From a checkpoint of a small mixture-of-experts model trained on Wikipedia: a variant of Muon for the experts.
Below are experts of layer 4 (counted from 0) of a mixture-of-experts language model. Rows are named router (the router's row for the expert), gate (a neuron's input weights, with its number), up (a neuron's input weights, with its number) and show model dimensions 96-127. Each number is 128 + 32 x the weight over its row's rms, rounded and kept within 0 to 255. Numbers have three digits each.
Before each expert's rows: "comes after" lists some tokens at least twice as common just before its tokens as in all text; "mostly gets" lists some tokens that are sent to it at least half of the time. This comes from a sample of Wikipedia text that the model never trained on. Tokens count by the router's weight.

# expert 5
comes after: "9", "0", "1", "8", "2", "7"
mostly gets: "K", "H", " South", "S", " University", "),"
router:093083149168161127152172079133100140112161071137125117058086147156172147142180158086124102141098
gate0:161087156068207111132148121123131158153085149080137080129112088119165080168133110117154096137134
up0:112060146117113155114076113143122094166111120143111096152090168142148090115081127113104119121140
gate1:096079110187066137137153151100110169136078128181122189130159117162175127154097125104098144123070
up1:151148109150143162141151128143110152174128119131175131055115090129117135160138101135148086152115
gate2:122096108130113105036157161137155105051133103139107113172127136192170156097174154138146169139077
up2:105078175128165141101092144126083181114128057112108132176139152177172123097048137094085140101166
gate3:160164105135145064067168130086171146119136138057000068126192102139128121157183151173135100103159
up3:117101128128125130097145090118176110112122122162093124127148124167182168154169175155097100148133
gate4:151081203076091125177157180138115119174158178151173165149089098083115176146102159096158112155149
up4:075110086137165133196084093128096136137101147142127111151141121138077166143188114170158123121112
gate5:110096152144118181125135105064106148193121127145166128106093153096168106166179157134109110155160
up5:153129113162167133105102107169174098150112115156157163125095154083119172145110123117086079177143
gate6:140194054181076129190114110116199168177155097067128135099101124089144169128190138064120136102137
up6:119135127194113079128237209156191166165112036139150082147068137154190158154105146138085147127153
gate7:125118168189115119173119193149122141130128164095147069052132110155149164140182160125147121176142
up7:128157093066096113175145121148169076126126114123109163198178118076144195030066164116140120140214
gate8:174171181113120156180138155136147117147154090114139155113113111193111103140101160138097115150173
up8:105192156121168102085133153150106199179127121111113194119100123124090141155084125187099106071157
gate9:083080134113088111094128098178098177135130126161107150157160135144195132139138149116149127140171
up9:071088178142097135181113119176106121149170195117179116174127132193143118096158186146156104074156
gate10:105181158135095107091107110112101116106098095097079103095104130148103127130096199115154115115133
up10:145175176136153132125104147092157093083215130134129171145083145127055170146128177161092198158109
gate11:100114137150127147193139155154082095133104111136150094082101143087130193084116147147135137158131
up11:197117107063152094128098105097124072108154131101160097143116095164099116135137079112135116123140
gate12:089122175173083116204119097171137127137142148074085161099132065073174133112147156096134098147145
up12:150115148144167156169141061075133089121108136134090114168136102114140170159109110163148109155126
gate13:134184098095091175127094102198123210166096087143088127150143117153169152106143103121118122127122
up13:123123146124093117174131123091163139164179137151147122128100189101147160115078132114132157114086
gate14:057155142163107136126127059196134125062139140099136141142056120145138140151137124098185112158170
up14:120146088094107073140119104112168135163180101198197105110189122082139099092179117093134081067092
gate15:137200148103132167147138109157119130130203067184115118102157103148062128122146119148129063095116
up15:139104076182122150132148154145136091126165132150087148097127157086104076153127106079108172132143
gate16:110185142131198116127133115109180177116230121114109131146144118110126093117119144122158140106145
up16:133132140085063100150138160110063093125047155128116144143136170147124203111140154119139116145098
gate17:176144166080141127125067164175157099114160101137086131107068136166166160091102177103127088139107
up17:164107107163122128102082097190162167079102097119093124091142099106179155148166145069131120159074
gate18:126122124137113130119122163107118123130178107135053120102148104134114131162155189082121147106183
up18:167047110112180138089175181169161145167108150102196107135182156189125089102114102167151140130178
gate19:131117130132077074194116188103154017131118126163151126058155133106130102176089101170161133152122
up19:179083127155098174065145154195103136143134158150107130098107091118110122149127089134119183132057
gate20:143162184147154143072158096106152133096116155139132097075121121116107114116103119127124025127130
up20:139109180138106087134169113154131104184101136090116171125102096149111122062098159155144156130153
gate21:156103166100115096157150163111111133070159141147149124109143085157090110165121148124123151143098
up21:087110102150099129062116092156155118118162171132126147132080104116109125095126193192091083109109
gate22:125117096104122129076062180126128161137198062118109131106151153127120127135131160118115093082130
up22:106138176170167097175143085105137140107092094138198136119095120109128133084113117148151134137088
gate23:155129092197109120100124091109147120083131123131141122146141100178106130180136183163134148156127
up23:114139206103148145108155148175109072164123116159080069073110143100159138117162153086194057076122
gate24:120132109107170131142154141112146111067147159127174165120172163139054151073146122154082159100125
up24:124130147175092080159135164115136117112145152148171172142144105157151114132146141131153185176169
gate25:157129148182195126177123130125059119049111116084107110110095068088108147098115142134140072158123
up25:127120120144154140154152164093143090085035064106112139159126159091185088143108096112078121079127
gate26:122097142109124102097146132113150179089168123132133158127169133123093155042180103107087066090137
up26:110096098058103152115166116130101128118163074139113121076106078122178135100140183108181168123178
gate27:131127164170099162083140088095239178138144084094144141122142083136132201126159131089149153159169
up27:145173161083142133149155120142213134134065103130145112102145103099136104115084141121122104071089
gate28:069114124197087109163165172123129092118166067135112108124174144187154134187169175059073088121124
up28:145167126115184073134157127146110178215115130130119113117163100141143110096115185203193157130161
gate29:140104172099108126150123176100130101107136176145165159159111188106157189102125107157145123163105
up29:147169083101114151131102166098147117088079121098120172188158164141162086160080111131166143092107
gate30:158157080094130114098167105148150069132077121095144131085087145125101116104140172139186221101123
up30:099102137127150090090199151103121103122103174113170061086126171130117124073087136121127130134148
gate31:082166117116119183073041127143164118088137159116121165108123143119100178116103158118170090087112
up31:159120077130122099195122153119119137130154149090105089119110148124140156128132161130124137083078
gate32:060141130101097148161158131148136194093145130111128169124155066089115142160118161114076073146144
up32:121139082137150147153085116092124177079161116102109099129135109133142114155161173108118050169156
gate33:091118174169127155155185126194188081112139203118100196136126071195136124141172185093134108130090
up33:159142132097108142101095120040148128179116157159142097105105160085075073158142079124077127102189
gate34:164125124114123124066130114055135203110216143105133117108152119086137097151155113157119133078176
up34:174133068113015078103089101103161116118152150121113154086115117110099149065048065119118134117115
gate35:150168130082137140114133117126167162113115104182151095085112062114074126094091206194118137116166
up35:108126107130119130148142144154141175151112150127121124121095140120140158103151139128141165147109
gate36:106101141153145138154157165059109122146116123103158078172141100148126117150129081099040069162124
up36:122105152157065163096136110133090125128163063115102181128171146109144117081123148086163150139178
gate37:139087113119134105116200146183134145159124062147121136135074136126126177182160139117128115064188
up37:078137101129091169057075130151121120136133128135175136152116149052136098118106095116157120160158
gate38:156158131189171096133189105168115083119127149111134084126143067134089103139180088165099141144139
up38:102173173149150108143077109123128098121121079127108127150196120064140094161067093156067126132113
gate39:106110123219164144136092116108143171128147125135046199122169122141106159169126124068074206170158
up39:127087159127089109107108128144128051149138088144178112082139120138195148126199110147072102137166
gate40:099124105136110140144110118091089137073146084152082097120120138116132083119175154128108174163133
up40:140112152153106108106115121126127152144127195108065147187085203141111137108035100093165093082157
gate41:122197098115111126124154146091102192168129141051167150116106172168080107195144163167080136136161
up41:134085118097180100133124137087116090155146108146139074090086085092097103075127112077115143096086
gate42:181103106111095117188169137192095113136057149146161155095163106156070141109130127161091191182123
up42:155142165161174133125116144126166096083143156104127123127101121115107188147194155106117105123110
gate43:165113119110178092110094177166119121125184103168114120148134119114111141132127099101079107117155
up43:078113110158118122154088173191059128105105130150139109137149103120097176104069118160097147113078
gate44:142176142146113145119179111115165109176114153064107138134105107144162114135165158089128108166174
up44:155088084099121126092080111189153153103125176145158147103067154080099177173133176165129066085097
gate45:153098129095084115194161130101127173086156112140106142124137147103115073098163071122127134095102
up45:128149179088102131069137114045172134111133139124094094081079190146103128129136093072088153161141
gate46:104135133101126125112122152120130115161116129090103141130120088151134178146067159132114127148172
up46:143167119148140191146168146141146135100098080097059086137167087104178158092172146057129095099142
gate47:141153157056121117140113105144122136167151094120115149158178143161185156126159094130135164119167
up47:130087104126135177083119077144187110161137144101126070137156113177128112160069121130057146123114
gate48:154140148101074091155107144157110098160087126153124128139151087124158150118176126134114125131133
up48:055070093169097125108101133091095054103131083117141132118137134134155114088152126121118113105159
gate49:147114149105148107144127137107172127101145117119141083070138178143126126140107112104135099152170
up49:167124158112093144145111132136163112178112172139177156146152105169078120139130109107150172221066
gate50:126097127126126160137091086131151093070086109072185088124138124137135149127200112117114120180097
up50:097159121186161124060119164205126135107119146132122167139108098152180109155111109047127171141135
gate51:103133151112157194122182148112111188154083125135096104138149148118091144127071053119082136143084
up51:157133114167127135114123103123091091118181090181169129122102163139139125167116144177151070140073
gate52:070098143139143138173127180132087135061089194155168079144041133121088177109148154123093206128139
up52:144118109142196109088121168146159070100148185099104189110049108126107118090180129097153110148147
gate53:132085220098069123121123102070133128097149120104125101079127141100185101087150091145127087152127
up53:066180112137055089160139162112152133122136190160150137076116116117123122135164143132140129060083
gate54:142139150123126149192125174157148061143109066099100145120131094149095113142136110088141076052100
up54:083135067126045170081173056159142148130109077089176161140115094114150120059109136136173193144125
gate55:170177124130166122093138134067165136120155143088094161128147166169132133115184134114124105110133
up55:061046100178141129127107156132123090143133149172170125118093129145084102134080107113024133150131
gate56:205167151120172160138134152117158122146140156144127122104128169101089125090109135150066166107079
up56:120133135125077161065063095136103163147157109062086101154128138144090195099186162146132127112107
gate57:083121139168133140142136057130121189130127151169104128180138127183198149137103161111186117081131
up57:094077139172102112091125127146109123127073101170146109122079198104117149136116101128141122091134
gate58:160143206211063203174133167144191161132140110108122083097101099133112170095144122146167085126131
up58:172139096151107130180137176124076075172130186100209131137143093130110069127164095116123093153156
gate59:147149102126098117126127062105114078146209101174119138141119073141164125133122118165177130144126
up59:143146158108122081121116116126155080141118090189119121170078132181151113108137158137114103134149

# expert 4
comes after: " |", "\n", ".", ")", "==", "3"
mostly gets: " ==", " =", "---|---|---|---|", " career", " ===", "%"
router:118146132127111092146096113153160175166192094090162097128088135127151161142087111158146158144168
gate0:123084171147091168072137143074181148148136073085107094181101101140147143088058130124113171096134
up0:168169120097093147125125161151161127128113126082086108094139124104128114209086092129111096156169
gate1:161101183146124108119113127103212156115152095133124118107171094099126098145149170169136191151102
up1:118125123139086132141170074133188106089184057100087125180096092105144181095091119192181096129092
gate2:129130104128168132120116162116154073098137160113177105159134117122175088139130130116147081165099
up2:128162105153197154156156125032126154110080174129151135134050123118125132120173101082134140092100
gate3:071151177183102090160097143113154083138149144121127124141124170167138090125130160076143151124178
up3:141175224107137126168067203128160149101158123125180120111161146150158100109116112139113136066150
gate4:136083093133129079147074104128128152102091101146089144107077102113095151160132115133138165150174
up4:175071157158151081110075079188093157139154154147121154098197085151099173071036148163031150125155
gate5:100167130125123161158143157082126075166133143167151103146092133118126110151112089132144189110075
up5:118152121095142155070133153085065144092151142105089086135105099163077084102124110113112115068118
gate6:093134076116102115099160145106076116103131127097107191128214158152143109142134108116145093149134
up6:143125101190177126111148141161107097066187061176100076161170120096142100151162125075064079087126
gate7:141153150102069089137118194098109161074111173072121168140066159130171141103141140138140149102130
up7:115114131104120087128159138098191104123188124066111063134148142134139109121116104168133102142089
gate8:102155138140163145140119179063118114151090139147086085132118150158093119150162077104098106081139
up8:067158063118111138111132097142159128114154108113144182131142079130087099145106163130121134151084
gate9:135123146134109092137126149064156139131117078133084093121135171133142096154137085155092149149131
up9:167182127105123087120174160169163091090096144079117168191119131156140130153170215144120128154143
gate10:019139075189113166185149134167137177147073134178111145220132137185176156146117175174085119128136
up10:143164149145197176094059092162124113145122151110158161135176142147134131190157096135165122178159
gate11:113147125158133161124133100105161149187141119124134126131164109145032098144122183137162133135106
up11:194115123110108131110131150146138097154068119147156195119123148079214070095143068147122113102168
gate12:169165152129135119060156122118189119140081152079091106095179175124059151087078123174049164087121
up12:081073136096130133110098155123123130110119119140162157105125082121163156055200158090136139146186
gate13:165115152133150169105146183140145166159193063161125148071097134139148132108076066101131167102090
up13:112193154145094163191186191097128165164099124117098132086126168158121123120121034133107091089100
gate14:146142125148106130181114139176124137110088149076169121151139083143123136090140144165116194096182
up14:142108133162163161145143124122172126090147176124202190113093121158132114131050130154144113111122
gate15:084111131136106102097130101162157154117111059130151139193157126108143106152169162135150129166146
up15:097116137094158125126173123102093121057120121136138193123088155135121100138156203134091179116123
gate16:147063165136113122080144106156075220143140092122129108059137128141141134153140126168146187110143
up16:144129186086118121118152134125125152073150109113153134119104101167137149130077060173103113132125
gate17:169167161139160175129080118198105119081070148138114148165072183082176082136128110144150130094066
up17:107120142042149164119092132207150105139091100107123133200077122117166115126158078098151110173112
gate18:101098133125115179092120173154143161094104117149116100165115139152131181147143115203125149193086
up18:149150136135039115160083125133143131127114153088113129123067132103127159126120109121085131137114
gate19:092196099113149083158089093150137166154122113188106101093133077146131107164070135179151131139115
up19:091095171112153127131096078118105120130114070137087142114134112111131137177135165131132087142092
gate20:098160129101206114092119138133161142137132075176136172106096109100112060171130152181162139158130
up20:096082192133151139136088156147049136092155110157107054115101154161162126089126118135089116074157
gate21:157167108127166125139137146170128164136135092095125157117100125049157089068112120166145103109136
up21:175199070087168101068179110116133161102121060082132120125074147095171143113114127109105112139139
gate22:151173120114153092155173130162166184165153111159094162143158119111148090154126110161162153209110
up22:187121120133104144149123093133209147148125101148186098164167160140107127118166127193134121135084
gate23:074123156128094106136148139123125117109029121135164141104173083119149169124148080095125155107100
up23:129149045151166098119103134096151132107198126150124109083117103145105165176117092098144129143147
gate24:176138079150146163146052179102116073164102097147184129141138109094134103088146087118141155121137
up24:136101137172129168122142071123168113111179173135134107208068086103146107136243148078153138104141
gate25:120097111093132104154118130058114140098095117145136151078099129169183083136188144152117137190112
up25:123142163096152157096122078099143107133131149159133163083150129142158159198160182161092106147108
gate26:138175145140089123145159141185115093141127088076114131155149144065133163123097121128127142189154
up26:140109156159142109096167163118109127153109235115167213110102091111133066153148088130161148117111
gate27:146129131069161120089139144092159154152168087117125143180209137141151075157146086178164087152176
up27:137107180100110168098079121121099165168145104126135169100103131133106171122151169202126106136132
gate28:138124104085142089182167153109190148153161158172115131170107067173161197148089124218141140137119
up28:146154115140147143142102181195052149104120141113092150056152121166098093141167122130163094104086
gate29:118128123156144120110114141145102150109141129129115117124078128194104148136179157161100116181122
up29:157129099105111149096146129128168099124130147130129148135138154069096127140145153088124118127106
gate30:152150152125125097135090132054089133114146096145123172132107101102083175076166114187115180129152
up30:101018119184115111182153126158064124113177133193160128096070143124109117161123145064145112069094
gate31:153086129110094148132145125177164096131066068105141163131146134127124149131081114141110174130144
up31:159057068132138142176130081128145147114089110092173134142108105077096113109027109137154164063112
gate32:137165117175179108124142162145128130162146071176077075074133116146127126161128148154172179109127
up32:095145130078071132118102119140167156102072102118093162094202090173113201144157120175091119121138
gate33:090076149172094119081088112181134175117139059087122101101138153203123147097110076081188121123115
up33:108102115128139117128099152179084098143178070187081114086125130109146129143099131053152061139140
gate34:115143064180105127147114118112109104128135113065138122164105147118167141113121063145152086139139
up34:160114117131102158150141112129111153156140118090146109202088142134230136193087100145136146129154
gate35:136115153209150076124099176112154143163073130131111079107128098122125101091166147093102137119124
up35:163168156170107131078137207105134115160123110162144098139105058115099115121141171074140134137180
gate36:082132133169099119109130142095080080107166128088163167116144160088116144171147138095164169135136
up36:157081136061215156148168165077112125151137175177137092108135133111122131064111115080173125126067
gate37:148177156130097123120132133214164142147100168127130116175138056117156117127117067130102120085097
up37:149139135150178125107126112118123077076139131181150104120204083133144137134142155119155100112122
gate38:149149135141104148198101141122091112145149082147203163192153125133189104098105076050095087129131
up38:131135077121099092102141120143167080096105147106082119105094147126169175152132153142185109078173
gate39:090170187113180113143077176129103128204130171079104104140177081122088109165124123138167111129136
up39:040198109149103134126152100086087135168114155163164160138138152103167078098149122125141152114142
gate40:107169180110151073191115111161162171126102133122179163111112097148108164147157126144147183091138
up40:130091151136135116109151083151135146139131176136135140142126126090078123136114070127148175134100
gate41:120154105153060162117109111111112096211162074152150145118099088128145192096119078090107119147103
up41:125167162206076153168098088135165087120100144146129087100136131110154042113108087072111090125108
gate42:114153132136197102212134133134138068073085141138158117125091123101124127117104158169174114120131
up42:155101177176129126106105184157149118069144054143107103195103101106088102135066159107188137173100
gate43:132166175152150148166150142164073158166077121109145094086090138125184153105143174171158127123106
up43:108107142130147093141118130132078157109059093068082151145138018169097147166106158055121152100102
gate44:099187134136124116087149170147122155163208170096137143118147161124138148126164129174117050086151
up44:108138103138132092121102180211117084137172081174138112140164097153150135153102114143093113101174
gate45:133146160114112122077085134110093077194106115128173137133108154148135112081127103120171114159136
up45:145168173087098167056127114159116128145059117137103137173102188211133135114136093128152126095115
gate46:099167166128103123106039101164102101146210123085121118143053154134100179120163146136125161054127
up46:162108068115167108140165110117153158129125133119180114098178132119143064092135126127146170216150
gate47:121119121128100073082182127064124091115182110138125152128145154141152175155037085126075129112167
up47:147145100129068184082110209120122168096150123103138168111103123098149143089146151083151130124137
gate48:152159123137128139095134113134130156169123107111085114118142145135127151139108109145129123131159
up48:169128105142111113106148110081170171160117124132125105148128181118135159146165047182095163115074
gate49:087121205143149160095121120196164114089112165139113128156158118138142170120141071151098185179176
up49:138129131039151113134136127124212131096166115152140188054126125126133115139197146182120152134092
gate50:120147180164183172125158173138092149094137092154200113158104113106146178105118131183164150165120
up50:129109134100134066164130209149102168125126069162174114186124101149123136069128092112111096132128
gate51:144184110103109156145113143118132105049106111041108123121113139109200157160107180136102133119136
up51:133074106144102120160116140099107127123181100083128146178116149054118177157096131108111142091111
gate52:148130168106134166155093134114132137095119096152205157179126193125151093118046190110084131107096
up52:106157137107104119103124160132117083114148124147142121198107106157112107085174119122121187086170
gate53:164148143133160116116144150094114162221098114137137165168135131197110115153201120141131152129185
up53:158097125092116118083114123116151136185081124161141186126121158146117079167151135086101104116098
gate54:156111121176139095211078098096101092112112098122179148141095123102141113111148114132072215131134
up54:115133147123112110105162098109074073105150101141118106093119074086122108128176065240110138159131
gate55:109147109112070119169119155176097122151134134170068128105085182097159158132182173145160078167136
up55:188085107157162135086135143167194143120123099157085124130144071150137096149082122073159117091179
gate56:151091141097056093181082041167151136156094137108181125086153108080205124088175168138139155104141
up56:139166171119120103187100107183123115139151113163109167097142130130118164166123197127132161113090
gate57:095087146098070083142190134100130157110115095166081111143100068075136119145078195121111123172098
up57:156139108184124124071120117171183145104058166115129148173136162129096136142121075154141146122206
gate58:133204114116130149088076142083166143137138102133117134130141141136128119123159098189141125161081
up58:136126156128116176192152108147110058099150193169117068115124094154173117117116117112120119157122
gate59:095174148115161172165150139092132121169077159118138101137162081094169167188134145146173108109175
up59:139163150079128126224112100102121127161083108135140200187127122164124126150122092160163155086163

# expert 1
comes after: " ", " March", " November", " June", " February", " January"
mostly gets: " Democratic", "istic", "source", " Republican", "door", " Independent"
router:198095105116140137126110116157127126139093221135117159136134144099114096113143136200110110075115
gate0:082170105142097075149048126138133149152156180132103149168169187147107130123181128076131092112123
up0:090118143185089110151149111135111117183121136070160139101057101126178143132063081141142105142139
gate1:102148145142146144115107128094101174202111125134069150123142113090150129134138085184176121064134
up1:113136112069190172110066157131129119132161072137142132138165107176165122120091146104097138104188
gate2:091146140119079163126077140156133135145185151139116114122125142081075123124115139077157142112113
up2:106179091133150150101151074124133117111091145188110095175105145151102107175104157104110136119142
gate3:179119102174157116149171126113133138182123124164172136011135069139108093213137090146120096153101
up3:132168124199173125170177182108109083140077089158098123045113072151148115113125123101146142159150
gate4:197126186138096144142121114139115073152141109051142130062097109095132172127185122072154131139162
up4:102135158165131136158121161064151097109112146115127150147118172135124141119068094196101074124119
gate5:205058107149056131155144154131105162114119150082125157157099122077111177144142156093156084137175
up5:193106138083154175103169123135105154106150102078114120068124126171066123131133066111148174179109
gate6:115130097111088085143120096134137140157139118081099127150100114092139162116144100142172101072202
up6:170132105168142124172160156109134109129133093117119106135145075084098091197166119126131110097202
gate7:128185167180131095089171169094070157089139168101083140135113109163111130152105161119173094083134
up7:107085162100113167107088139179143090099176142118092160107115054112130107141101078115085155105163
gate8:128149127098121109096110141073144104087143087114038107053110115086111147140159136157122139137157
up8:093149153087188105097156067113071160137179117110053106171144131043121159135142174154103164116113
gate9:151144165138186126108127139146094170145096103144170112141072086117177138157109107134143096163153
up9:133171171163121131110083107173136152104130096147128106122161161158227107105059117108091166134132
gate10:143160165210151127111126089172148118134069081124109160159105083130136113167166149131038116170124
up10:202123084122163050215112130075132127086184111123103131142086149110124158086136180093147129125106
gate11:178142131115133138085126138126115131141080064184164152122110102081217132140119135058107115155171
up11:082077171162133118173203098115157171069149133120126054201085079102076134133112138161152110183129
gate12:102143115157158140105136137088132143087171173120139128177166128126128110148179093179136099166149
up12:132160168122100115102077138159153145095097168123114132097201108137158123153122177150067195106134
gate13:164103114109123095107086153083177111098139144097132152080104179076104055138156147102068136154174
up13:184158111089140081186163145104158143112078129137099091096122070109106147080138097134151139099115
gate14:179079140161160093162165082243117122186137143154148088130175078106152186125117100145107166141123
up14:154115160109158112098165092133156130101098158116101121116157174078095132114125174086201117096127
gate15:108149144158065092127156117168107097127096079162123108114113140125096108133157136129198088106126
up15:079128115179103167124129165147080103158209103177056071111129117176104117132139114114197109122169
gate16:143129139127041097105136094124113084152075162059143098106120175145153131113121113201097137073106
up16:146125133119202082151072087107134131115170113159112147130122139154092151076116136120117115124116
gate17:084127111186123141141115109117105164120090106074157129145086136084139192134138131171138121126120
up17:086118124146204110148154096153102093111113129112177079094133146111111108148094155170140140119096
gate18:114128031120086089136064111114091191162157091070112079180151129085150114117100042186156122104164
up18:157104177086153117166104158097142106078134168126102160116085101110150078102145109107126111142170
gate19:155159154087155053168154105168156130163093141075096133089070089150160165137099103165091104086179
up19:120137102132128115138092154130130124134137120156130102182127149108082087159105139085185146192155
gate20:113159123152159141053087128138165125206121132127171121120119078127137175177125101107153155107119
up20:145098160162094110121122113148162114147144118132143161134182160118169193152160076108143167138188
gate21:132089099126185131135132145138131115088069115145129145116137110135162079155210102118140116160117
up21:094118127139067108124112136159149075119080099174168107198188079113183109121152074101100108151080
gate22:084188153138089142090132158142102126146108123125103140119106154186057121103080150091132150074135
up22:067151141165154101085117123156139132146090146072229118081130114084191152117130138159144188127091
gate23:101143084150133162134085147170116121118115110137141091173149113133144148106135113070112148116156
up23:104106168108097135062155149106114135095183080164106173143162167118170146161192169154112102145087
gate24:124115137134063065118086144127106107174126109072138152124107126070126154158134126132161133117141
up24:071159179134127113095084106150170097178145103117094115113159102110149203105138133174120150169070
gate25:146157102104104122161110204121102092108093138111164152153115140136112152122042144118091095146108
up25:103172169098114169171143083130104087149112088118122155106104131124126103170208186137071162113133
gate26:102105111074117125124120118112152080176155137107114072121111170133153105089139115145096157078164
up26:072186142173136144206120163158127186196137188107137143153084162094109159170139109086104129137133
gate27:143207172187100055116133082113131143127093088128074118050094113184121172176169147104125153119112
up27:126085164110077166174150100113086121147154098080163152103149214053116112140126132058116151146113
gate28:165096140174133111085116112120129158144130161111149141090134119122086164101154180118090104135164
up28:089110163148123157136155130160109115065145067129146088111101120094131157123155127123090116158127
gate29:119181167134034147146144127097128142139120121132092105129156112095154141123119140139163133090159
up29:100102151154119113161113127196134160108109162088095111153129076124115156094109157138139141111133
gate30:099163148093094101181109103084101175191103107107124185113093120098144159116100111158132088099127
up30:132172179133102104122043145104167179160091095143040131102138186091120114157063146118093087180159
gate31:130071138125053107123147082179173113143106174125118122112106129109162140129141181152088135182139
up31:152085091100141115085106128187139135049057133124122103126111162158071130157147160112098151070126
gate32:121104121110151131161090123116140172114131132151145104103196100097116123111175078142143141099169
up32:139163176145161169142149053170111194080119123113122168141146125140116160188144150057147149108121
gate33:144092119167112143143082146133082175182075137092106155068082130118133162139105145096092141125170
up33:074190145121165183116125125111126134159158098149093126091110129138147125146120105113154142129132
gate34:129121146150171197123116110102077089130134203161109094129134138127187156021157119123159077150180
up34:103076082110159152111199124102121123097190091162136128155117077162169085079102113099129182114158
gate35:127055106174162140145129118112115101158148150149145173120181153119075155087133097151136110105159
up35:137087118147195154125175040142113159160114066136126088168091150197115125120126101124177157100132
gate36:150159143172150179184128100113123142177118156116134148109158073185118169100129083106067106083156
up36:139125134131120131188109161178091088115147108165120138127159164109115123048158175098179120112105
gate37:134132140157169142120117137147184101122145123136113133092153066115171174191144199171083140109101
up37:133155110136153137128130135132135065135122134137104120106131078149147144165154053126114043145121
gate38:220123181118119116126104100074105140114108103100117145098112164151173105133165135124116182143156
up38:143148103140058144124121112140153084084183142102107189211110148121101099120145186128155108137154
gate39:122117099162108142107081128164101158147113133155088116135138099092165123145134103069171144115113
up39:139123048087134102090090118159111059144106132098117115084084145138173103132118168125142113162085
gate40:129160122123115107086102113105112104159157129129091060072098141098130147136153144143144121135116
up40:110094126143152093129142077118102109171121135150118093104158163057119155094133085130102143149127
gate41:147095155121180144163144135160149106132146105147139137130088202151106131189124140133145080124059
up41:152143170152092122183106142158115101113153120130089080114136119118074063138123133113163114114164
gate42:170142091138050095089105123161143129167128132076130140108123147110159168116168086119089123075139
up42:133146155131153088087119087157108119188113184112139116140104148168088127133179137118059138122183
gate43:169133118129130101085101135087143118171071100058111059109127190115116135134112122084107131147066
up43:131056113137110059144088111104143117099089060154132130113170141089130112136147177153143109170126
gate44:154070141118098197099173126095031152107123149174145168154153137140169126170145123062155110121212
up44:142099100187111137127112176153109164132133078128140069082067118154072135150117105141119152137134
gate45:149118137164101171109071140154103099119162108074130175157055089147084114126130180160145122134132
up45:138111110119071154166167077127108130087073144162183151144095125138155110162083114194108179143135
gate46:108130151100090136120131134077083095157114198139092080096079161069189093142087177139098167142138
up46:152142169138123106186158131167158122112158105115139133170155131108115114074147159156151113169117
gate47:113181093131116068122107138134102129099124136174145100126172167132175128119155126136184161171112
up47:099120160126102121169136091133144132191080155121204104076145065096081135165119144172099091178204
gate48:165163125117101172185096146074181181146142102079154159069088144104148143104097147183126120097147
up48:146153110147095137150075116106126151140141167077101084119151112121122136107148086154118082127143
gate49:187115085096085172084117185126113094087121161116083152084179127055182118142165153135106140142136
up49:133178088119120196177166120144109096077130119139075130134145110140114090099156141137100123083139
gate50:181119138117124159167074106150131107177152085167117093139152147120139092083145150117104091075098
up50:131087125166176125116143107071143105123086123137136102112194082112123131095150118104150121136108
gate51:098174205097115110118082110108047115166157124104114119106122151158194156118089120114136175134123
up51:187156110133181116070123071081109160134122101104080112047154138076088127082151150066153073118145
gate52:131140140100083098162138141146101149075113093147146121131156064209123100105155113036118161119133
up52:132095080062109131093143088151101163154147108104143126120063115114129217097134109144140142188167
gate53:099176134118071184130108119110124123169117099081165133096141146101075083142110139141139131059183
up53:117125125123135151150110138058194107088159170183143187088140126154152121108131063139093114175133
gate54:140128130136153168132129124182110092150178052097120139173160125179146126163195111142184152089071
up54:111084126186164123124190138201108127170159154135174139189158140140076120175092126091107115094164
gate55:115110151062104092159097171145101169140135082108163142085131116126152146169139049148179132127179
up55:096095110068120078096151143087127155122155111103173063134146159126103183148122118132128211088151
gate56:131168129142156117198109134127107110170101114096161151099094087162033161106099152114123102103079
up56:099102137131140141177063095093096088156079147158119112146081094152080158225124145180141139171114
gate57:157136090120145112079104166116125111152121155164056061108178107136130139112072127133120092095165
up57:104102103133163105107092136129124110190118170135092116093112182095150093131131145111135100096136
gate58:174105136137108127182087145117129137144097164149174113124119173128144145145118145164146161141110
up58:167137089192166169138124134129098177208141105141106128183150127133100164133123120116162133086082
gate59:048129171067090131097144125118085052170134157139132130086131117117163157072151133168111134110194
up59:176126120140189148092115125100146145038099107134113097152118091120173134207143084053131077124152